Weights of a small mixture-of-experts language model, trained from scratch on English Wikipedia.
Size: 9 layers, width 192.
Experts: 32 experts in each of 5 layers, 224 ReGLU neurons an expert, 1 pick a token, a softmax router.
Below are experts of layer 2 (counted from 0) of a mixture-of-experts language model. Rows are named router (the router's row for the expert), gate (a neuron's input weights, with its number), up (a neuron's input weights, with its number), down (a neuron's output weights, with its number) and show model dimensions 0-191. Each number is 500 + 40 x the weight over its row's rms, rounded and kept within 0 to 999. Numbers have three digits each.
After each expert's rows: a language model's description of what the expert responds to; "comes before" lists some tokens at least twice as common just after its tokens as in all text. This comes from a sample of Wikipedia text that the model never trained on. Tokens count by the router's weight.

# expert 0
router:559459433536428453449433534548515573571528499559478564445485443499494462487495458535488438547432475528511433538563457505487535527450453487478442539572577473454501519472458474559549452464531551498498515433551459523497489439555543481465442514483499457564448456479548461559517455510539507450470560433447522499524536563491569515481477514507453463494538506553534551544488478451501513546455554498505538541508515523538439486475511493476529515470562564531458452488465464510491462527538499470457551471509532484518541569440485562568537474579452465476512519444508523500516466471437461523
gate0:513474532533465437514518535554546507527495495455509441463492519483440567457531489542513500475549490441496466529483551532500510420549579468460489619513558490549500520508482477524555480434609536550542482402492499516459528480507524429454483569493484485479566467556487473501515530503487546536543485435418507563572501520456457500510463530530489487529440452424454510526497536472520513514558508473526540485485430515447541488569428502475518447538556513500562487509512475486455534539556512522501556456497553618484555456485527502519542516500549550555510576507502535477446479472478531443
up0:432478592546502432460535530554512466475475523578511430440520542498529521498530555475479507450502481497432482447507485468494409403540466528503492549497505533561531505501551512508555426489576535469522540471457457492582470476534522543464495475473453494530505569517502477444474494499487535468503554479502561531489526532463437478512433507527436509525487510473472481493518453468518466438515494486538475516495551620490617492529483474472501454470421477543529479575491461532457539564507481582447466537528471579461532522480481530517539494493567564518568506504531549456532483488556514431
down0:391546534502511478558477438484538544525540488545486484567489549510491468520562514510520518490444537500436504546526587475531460547510542467519490512462559507466511470524484514582530449588443546509466564503528504523477489539444493447518455564489544490485477540461468478529459545499524482538515542464519510438502529505484535581529484490443435532552599537479500509556468478493508421505505449478529538520552503452510433496503518555445546496459480439553477554462603479432559505509493420508505507519509435492518469495532513462540436486475473533519508509497382444571557558485551548503
Period-plus-space or closing punctuation ending a sentence in prose, before the next sentence's first word, such as ". ", "). ", ".\" ".
comes before: "The ", "He ", "In ", "It ", "This ", "She "

# expert 20
router:486474484508502511495477508474545541590539518452531471461552523483477545405500496439526462519396549563469440506494453528496540525509527520559495451527521480531516454477451550491541535438485506501485510502527445579482531455508467513492518538438462527569472444522541437468513453473548512473547464478427473544567494482528500509560474522499476408479522493533569474539422516425422482561466491438541482482495476465445505500507470508489506561615512536475513490501431472495486461549451426449459522457515446399529477489518462559546498530554493458536494468471474479513497436591483486554
gate0:525557549485493410507506501490497467444504449564510506531550515560509460500494551530436561532551546464511500462457550468520536513570541466385523498520507520498442532468481519560505531489526524539506449497480511506549408525482560502535556489481521540433472526559449540483493420483507461519592448473555525482454509584474543473471489497523572536433430544559476429531467469532499540495568521420520547504515429477606526481508485586481513501502448511454499526482517498524529536430483542528539490504490547484470446534488459465492427507541434459555567512518493467518514506438495540465
up0:499450536474525571517502475467473496573535519480508507511460477474494534520555492469571462491525469476487487529489432517461494506531434547464477510442471518556445483548512553416526453518520518445434523529496572477484480490445483528517456504551465509501458486424539452514472559438483461435409576579482458435503501512450542440577480433495427472469454452462527502498573566417575435509484474550486474513488514490429525501507501449447480417453543452460484483497530512456509454526550486478499498514492450543540487430527556543496487488459506516488383431528542498538522522499547519541
down0:458547480495491488507481513533454501494510458489487546478464453438529451540539486527587542452498501552463576537518448503502495500483462507552557508524474529434478517490452517606497512545559495514516500478592596426534520478441524453503469511514452561479470555471533498527482531466465518496482502441532555457458500498449490547520441413490482551479472543575577458485555414536532560507511548523566559519506546431508499523471509503461438408469441501536437465537474510578534470508535540490412479563491460522463519439483556479464465523481469475487453480500517550531445501414520512475
Final digits of years and numbers before dashes (200-9, 179-7), and mid-word syllables of names, such as ang in Zangi.
comes before: ", ", ".", "–", "-", ". ", ") "

# expert 3
router:545450491502443463496476560450551539529444482489450526427546475473454468441519520494546533534441526524538479542530538532428452531476531525530553508513526450491551514556512520431572490547474495474528521503527556551564528504529422502543489496473436503516446429525552448516496424481479507419432497488436456530579452533475458516487538538511481549519533517501477496531465462454452534533572541458464479484556567542573545475517473451432550571534506567486523466516512589441442500518459511422514491531473484448538488487450441431529533547457513520438532489504458510479537473494531440511
gate0:538555563435446506480524423581487497448467476485503457490504517566478475484498505503489429497477414502498476458421518558479496502462500471494516517565487516508428546450561471555483494421472523480588484474546388463498556436485605481445503484496489475455441518491438484471516496505448473495505482471499569539499552504483474601480470534482542506480463451524449469486498445465510497572470467535530485516538462554509533574528611459460519500511504531500482496521563567505411488573483567487492569440478552563518484474511473546531561508503491539507531499535457515449456525480515521531
up0:533543549424480544498508459550502512497446457465549482483536497530473447474486540508515443487535426500493437462468535529503543481468492476481522561504502494492461571451557493573511453454513539489539453453512401436455523449447579523475472493544468473415457556514416446486555512455505504500493455463468511566496553521527472580457483511473567538538473405530447426496549442474526497567479461512580484468543455541498561545488592445436538480518491556485484486567546522518443492538501550499496555411487553505535469483521491542486566511503504510525531476509497509447455514473513505552
down0:501523456494541473478446507515466563595500456513577557522478515525481549501579474429505435490498553538545471416519542511577471422425570535506534491516433526440528509491486516518497554429469532520547474467547464438494444490502530503473486531532545515473466545466503492516484533527522466495488447532507458529525465465452525485532517440501607530460494468514512525509524502546511558509497444560521403518511483442521575592500519502534493495439471606478498459522489447494479500413516546495501519546458421557560556551419506482468457455509480470463507522428550512524460472484485502474
Punctuation with no following space: periods closing a paragraph before a line break, decimal points and thousands commas in numbers, and degree/minute marks in coordinates.
comes before: "\n\n", "\n", "N ", "S", "5 ", "00 "

# expert 7
router:486474484506500510495476508475543543588540517452532471460550523482479546408496494440527463519398550561469439507495454527496541526510530522556496450526523479533516454477454550491543536438485505502483510502528444580481530457508463514490518539438464526570472443524541437469514454474548509474547463474429474544567495481528502511562474520498476408479523492533570473540421515424420483563468492436541483482496476463446505504505469508489506560616513533478513493501431472494487463548450426450459520456515446397528477488517461559546495526554496454533494469472474480514493434588484488554
gate0:538501575492470488482582508545470441506528509485527499526562492542489448545599493510434485469426481449487547489500534505486510545479536512434475516507482518519511534472571489567445463523478493485497513580503544526558496551496491466532476532521527521503463589507521483455422481583455459439482531533569521450380449473528557545486472515455475586465448519499521532482579475611517508530461456563488527458456544515497505469492515520481536485495410489508491533504486473511521456475432466600487441530526541480493458450493560544456508485461543553566529521523537482471487573446476536473
up0:455519489493519533467546519519509596500460467508493434529550524503529479462462510507453493416449445489537370493502479481543519517484485446472502565511447477531496481572516520584549505539529567503483473476496497486488506508475501551577517528543436525519437463514458469504508531545485511514543474525531511470548459469486527513578529477476548558538531576526496529491502468529489518565511487465500480506500458524476504525517509506518563592432554475428535499510560555567507453588517561505494352572497446422402472490487479449496516551483503459461531552517533475569477524453524495460
down0:516414538405431543550506472516442538519459513470549533601481534450469558477554509481511468435545497519544516550424509500524485528481505464531411525558478497476488515513516481522500465491524485447534509443502530504473496496482559530550471522528507529478460557477485498465458522541502523584560491519551566499493451482519458435488548559462461432471512442505461558495539461544529446505462514495453505498467424479515476469497483537474514486446456498495516467496541498493478421474533513547584503488524458495469476382472515390474504435397508522469552471488489504537528451609500577498
Single digits and numbers in table cells, month names like December, accented letters like é, and adverbs such as subsequently, finally, later.
comes before: ", ", "; ", "–", ":", ".", ") "

# expert 12
router:457543485491482412565544528507428532517511477524557511484517503541481502490542478458498546401488503492474529485433512441482525485531479472560584569560496469441516484482490493525473456456490489512557423447488472457488488596473463575558514436499529516525447530496487470483535503517478462584418509507617520539409482471544511457513490476549524524544441494522462434452493478598524507435485503487523496471450504512596450455477536546549467401543531457481480474483454550497501542510433566458484535490559515529534475494545517453496512511485525495533548553473499467510509513430463497534
gate0:440578555504556491478534494476503451510502605508498424480489433507511507491517510552480516391518507544502500488490566435460503425535518525499460512493497619494564450499526495456477510574567461486517444524461490500496504581514551491621453482589444507477500567532502554446504542504447519537501527476492505545477489478574544521492522477533495548445462570532491433473547519525494480475507459448533514410511517470499551530508488465424508522455505478515483503469572430424536474506522492518554526510500489532507528496466501487500515485545507563543500400524540515493429507410498541493
up0:511450515567557520529458509534532419479483517515521471511521488540521504532570565567497556503509510518504502474547547495435534496561465456494473494524453491496488536468506438471514485479493530468525523486414465528460497495548530511441465470511481519426518487482522604458511528467462543493527494556459446554485569509508578549450487452518472583389480545529422440530592503501497439446534468488485484480408490529417493486442500513555422471551510534501578536489459544537532514574436542457454546521500504566537558488451548488499489489475537527466471422534521496498523436457464484529
down0:498530506435410491466485452516452514495514497491495530512404500433521600363511440494490412516537477474505511550475485459496465538458459489508490453482440550464503439508561524516496500491484572554536561420538522467438464517516578547487456541569487512465517513490491460539511516475485448487509517519422491500467495482551582497463417474480522532505599485466455426507474477489493585477452495530494470523522433466498480483527487504447474542488461481501519531424537485502545453499493499432518484519444477579455464499492461496508507419519420501445488574460490549451490540490481498439
Prepositions in running prose linking a noun or verb to a following phrase, such as to, of, in, from, at, by.
comes before: "the ", "a ", "his ", "be ", "their ", "its "

# expert 9
router:541449519536486518429489573489566455493540483557462548434454542481458423503539469441560490467426495440465496452538459498483524527541496495548495447453561447496588477548493501493516470449469511518436553514508519508564480545509477449510435532459448518464479448515561484441455469477433431458583475538459472538575457490470429493499517522463476494515532446528534490454432502474441469516463576456494462552517485556490518539538471526467452526533540465469545479478534437506517556519475455495433533463545512438502467522482433446531442556463462434549536505479510544569487462468519469481
gate0:487552566515560476450500499610577504501474562453521509486569496454490523581471527450505507533515435520547535520486463534568494426521472465514501434536521525489475539476454497529484527523532549535583477454553568461452535477469492455523489438558427525460597518488425509474524463479510498490534534499524561559518525519511517481500474561462469603573494523528497485501466533579568494436511476478473504523457476474544488524483435507478604504465557458545527554497510496517501498534535520495460475523534535558397497469434510505489453552442483428502522511501535525451471492481512473582
up0:544482519528565477471572530601441548445466469475519518498527445496511509507516439498438541476495530478490454562514523444565430481495581531453457496488474472482469581486503484505516477530525590557497482511554469521519557482522488432517448494510435507466516510485444480416458447451490493555430488438477448485432468557475509463513510454483559518542474517405519523499493486405463516423498582518498522506576504517406474511569489512528464465461493510512524503566530497484478542487457514533550471591455526564465550521535434471437496493503482518501464499512505507517436467483464593485
down0:470505578469558500502431507486516498446457479517465504511470526439441514538549469408467477485561429469401542468546462559498434420474475500504474493417516459489476480505476490496571490486528497534560538528551521567515517489486452462513495524524481474536515487488467462518515583427511538495466526459454489557519446474516503501482495509464384513573472416552526515499455511599547446475535500482598523490496556525544459468495482561476476555505558506516485490500506449443544519531467534531471492494460549446490496524421597528441436502485525565530519476503528543446442462458479509482
Wiki markup: closing pipe at the end of table header rows, |---|---| separator rows, == heading markers, and opening quotation marks.
comes before: "\n", "\n\n", "See ", "History", "Early ", "Career"

# expert 29
router:551556449522530602572532544553525483492529478564455446473449433463482467497516455446529536426559452537550440435512439523504457516459500482472510446432487478495475548567498533476487517598570515466455540538534514454547486534457459476455534484530472494523488516496521506502458491503537471487464489526484556492484561496490574578543518519452490505475457461482552467431516557506500463508514514502418551489475460514552482445483454497539511543444515467531465548506531555540552476468483513538507532567485497516527450489431552566489557416476494602424467557549519491470422463526510495501
gate0:484502479429523453512443438472526459497540534537485507448522441534459474511470566543489514554478493521489463517488442519533568540448580555531525468480481503498480529510518485451524490507440560470474516473504516473429543541478548515485516543565563550466539548526513506378505511491475530524512508465362517488475497508474404577515453471512529485536513525518458453567503567477462495479495466525524459423498489522509450540476523491499511510539492542523508483524521570449485502552392483453584562464415554517487551530484487551507520507496548553525442439495612460513494519480500524579
up0:556528488508479498488490524516476494461475473543508474511433582479512554526495463516526541484498556534509553427453531462511493484480479470475510526487462471523505501454522437524465538593554457473478483511489511511594469392476500542492498487469469483472491517519498529539519503538501471401514507503551452534566505571432534420483574470475465492512498504486485508475471477577538469480518506508472474535492567508501537422445461467514532474480547516431529473517448375455549517457542468525457391558565488566499425492483493461506440555555446423444524506425442516490492552493510553427
down0:532469505496464519547489474507431529517504497493496490514436531535556472481457490546465533493497506521513529550555510488536576455456466521536508446523478492461478464498560533526563494474405543512505558505487486507491493577518501519505551576486545468518534493439534422552598503480535494496571497576538405486416530515541442439534518470516496453570586527510579498477433556516509448520529541547550480464473414493582475511516528542496534455465481554470472519529494497497434497520452461529493537469550524579424583458427509513577435548538483457519493500494471509540474520456516475449
Commas ending a clause or phrase, plus and, but, or and ampersands that join clauses or list items.
comes before: "and ", "the ", "which ", "he ", "but ", "a "

# expert 15
router:499420486463442455544501451491506495489435489496526451572445544465536464550430570538422554550476468528485591470494530505514453487466513454529444527455520476479502484507437520536458509487501480469518526537532534451444467470556552425495484550475469534484536504528506491531429572508554503473557476466506551427408528573470517455465480548468462475455513476534443525547498453471509508446506531559500512528546506482557531483411556523495483462417538506504552570425535458528545568538570495502541434515453458559478463541555480481462505550512461435506521546488497487477538547463507456512
gate0:502474498553537489489562523530375470491514526433539487511548477499495461501491498530579508466531602468516503510538507539556510527426487522558553484428505555399450569575536515497532497491555526489439454574538514456490484555535442536498532547472448472556469518501512556538409528487489495516494457426492440489443496508493590513534427504467513530570531500546520461544464480544487513567498493503520471521551563513527456502448543504493490498476480511467520468488455511463506496553456491451527523565451553440520496446571478469462601512557561543527537442533515513548531530495491524464
up0:522471483526551484521581477490370468547506545452516518539518468458521456469512502534544513480565563476481499514497519590539479556441508511539544520422529528440459566594516547462507498474573473511409458559502534417505437540500472502488489557472446501531458533482479551530451559454534486517468450411470431511455456524502550546514426499477510555541519481484517487524465445517518541529508501460479442510518550513561477534442519481478450460481479521444531490481447508478505488564456488495536536532473534450561476479575450446488588544519579515529564474490527482505539510506448525479
down0:441416453474442525564429388512485490502519552535566470561508549426527452546482524595479491378573479532502496515460488553516543497497492519487509466483454530537442521546499509542494505455521487499516480503576495458550470505492521499585506546491455566495511517493549553382550521530539481535559528502488537520518531476482473450504519500526463511559499436538533495441505478497513499493498528468565483510463492456482478526598572529523631436506527507466465545484516515476501504489393501508524474558497508473519540521475551480433445499480506438534496474460563472479482527460528508510
Newline and double-newline tokens after sentences, table rows and infobox list items, before "- ", "|" or section headings.
comes before: "- ", "| ", "==", "The ", "== ", "==="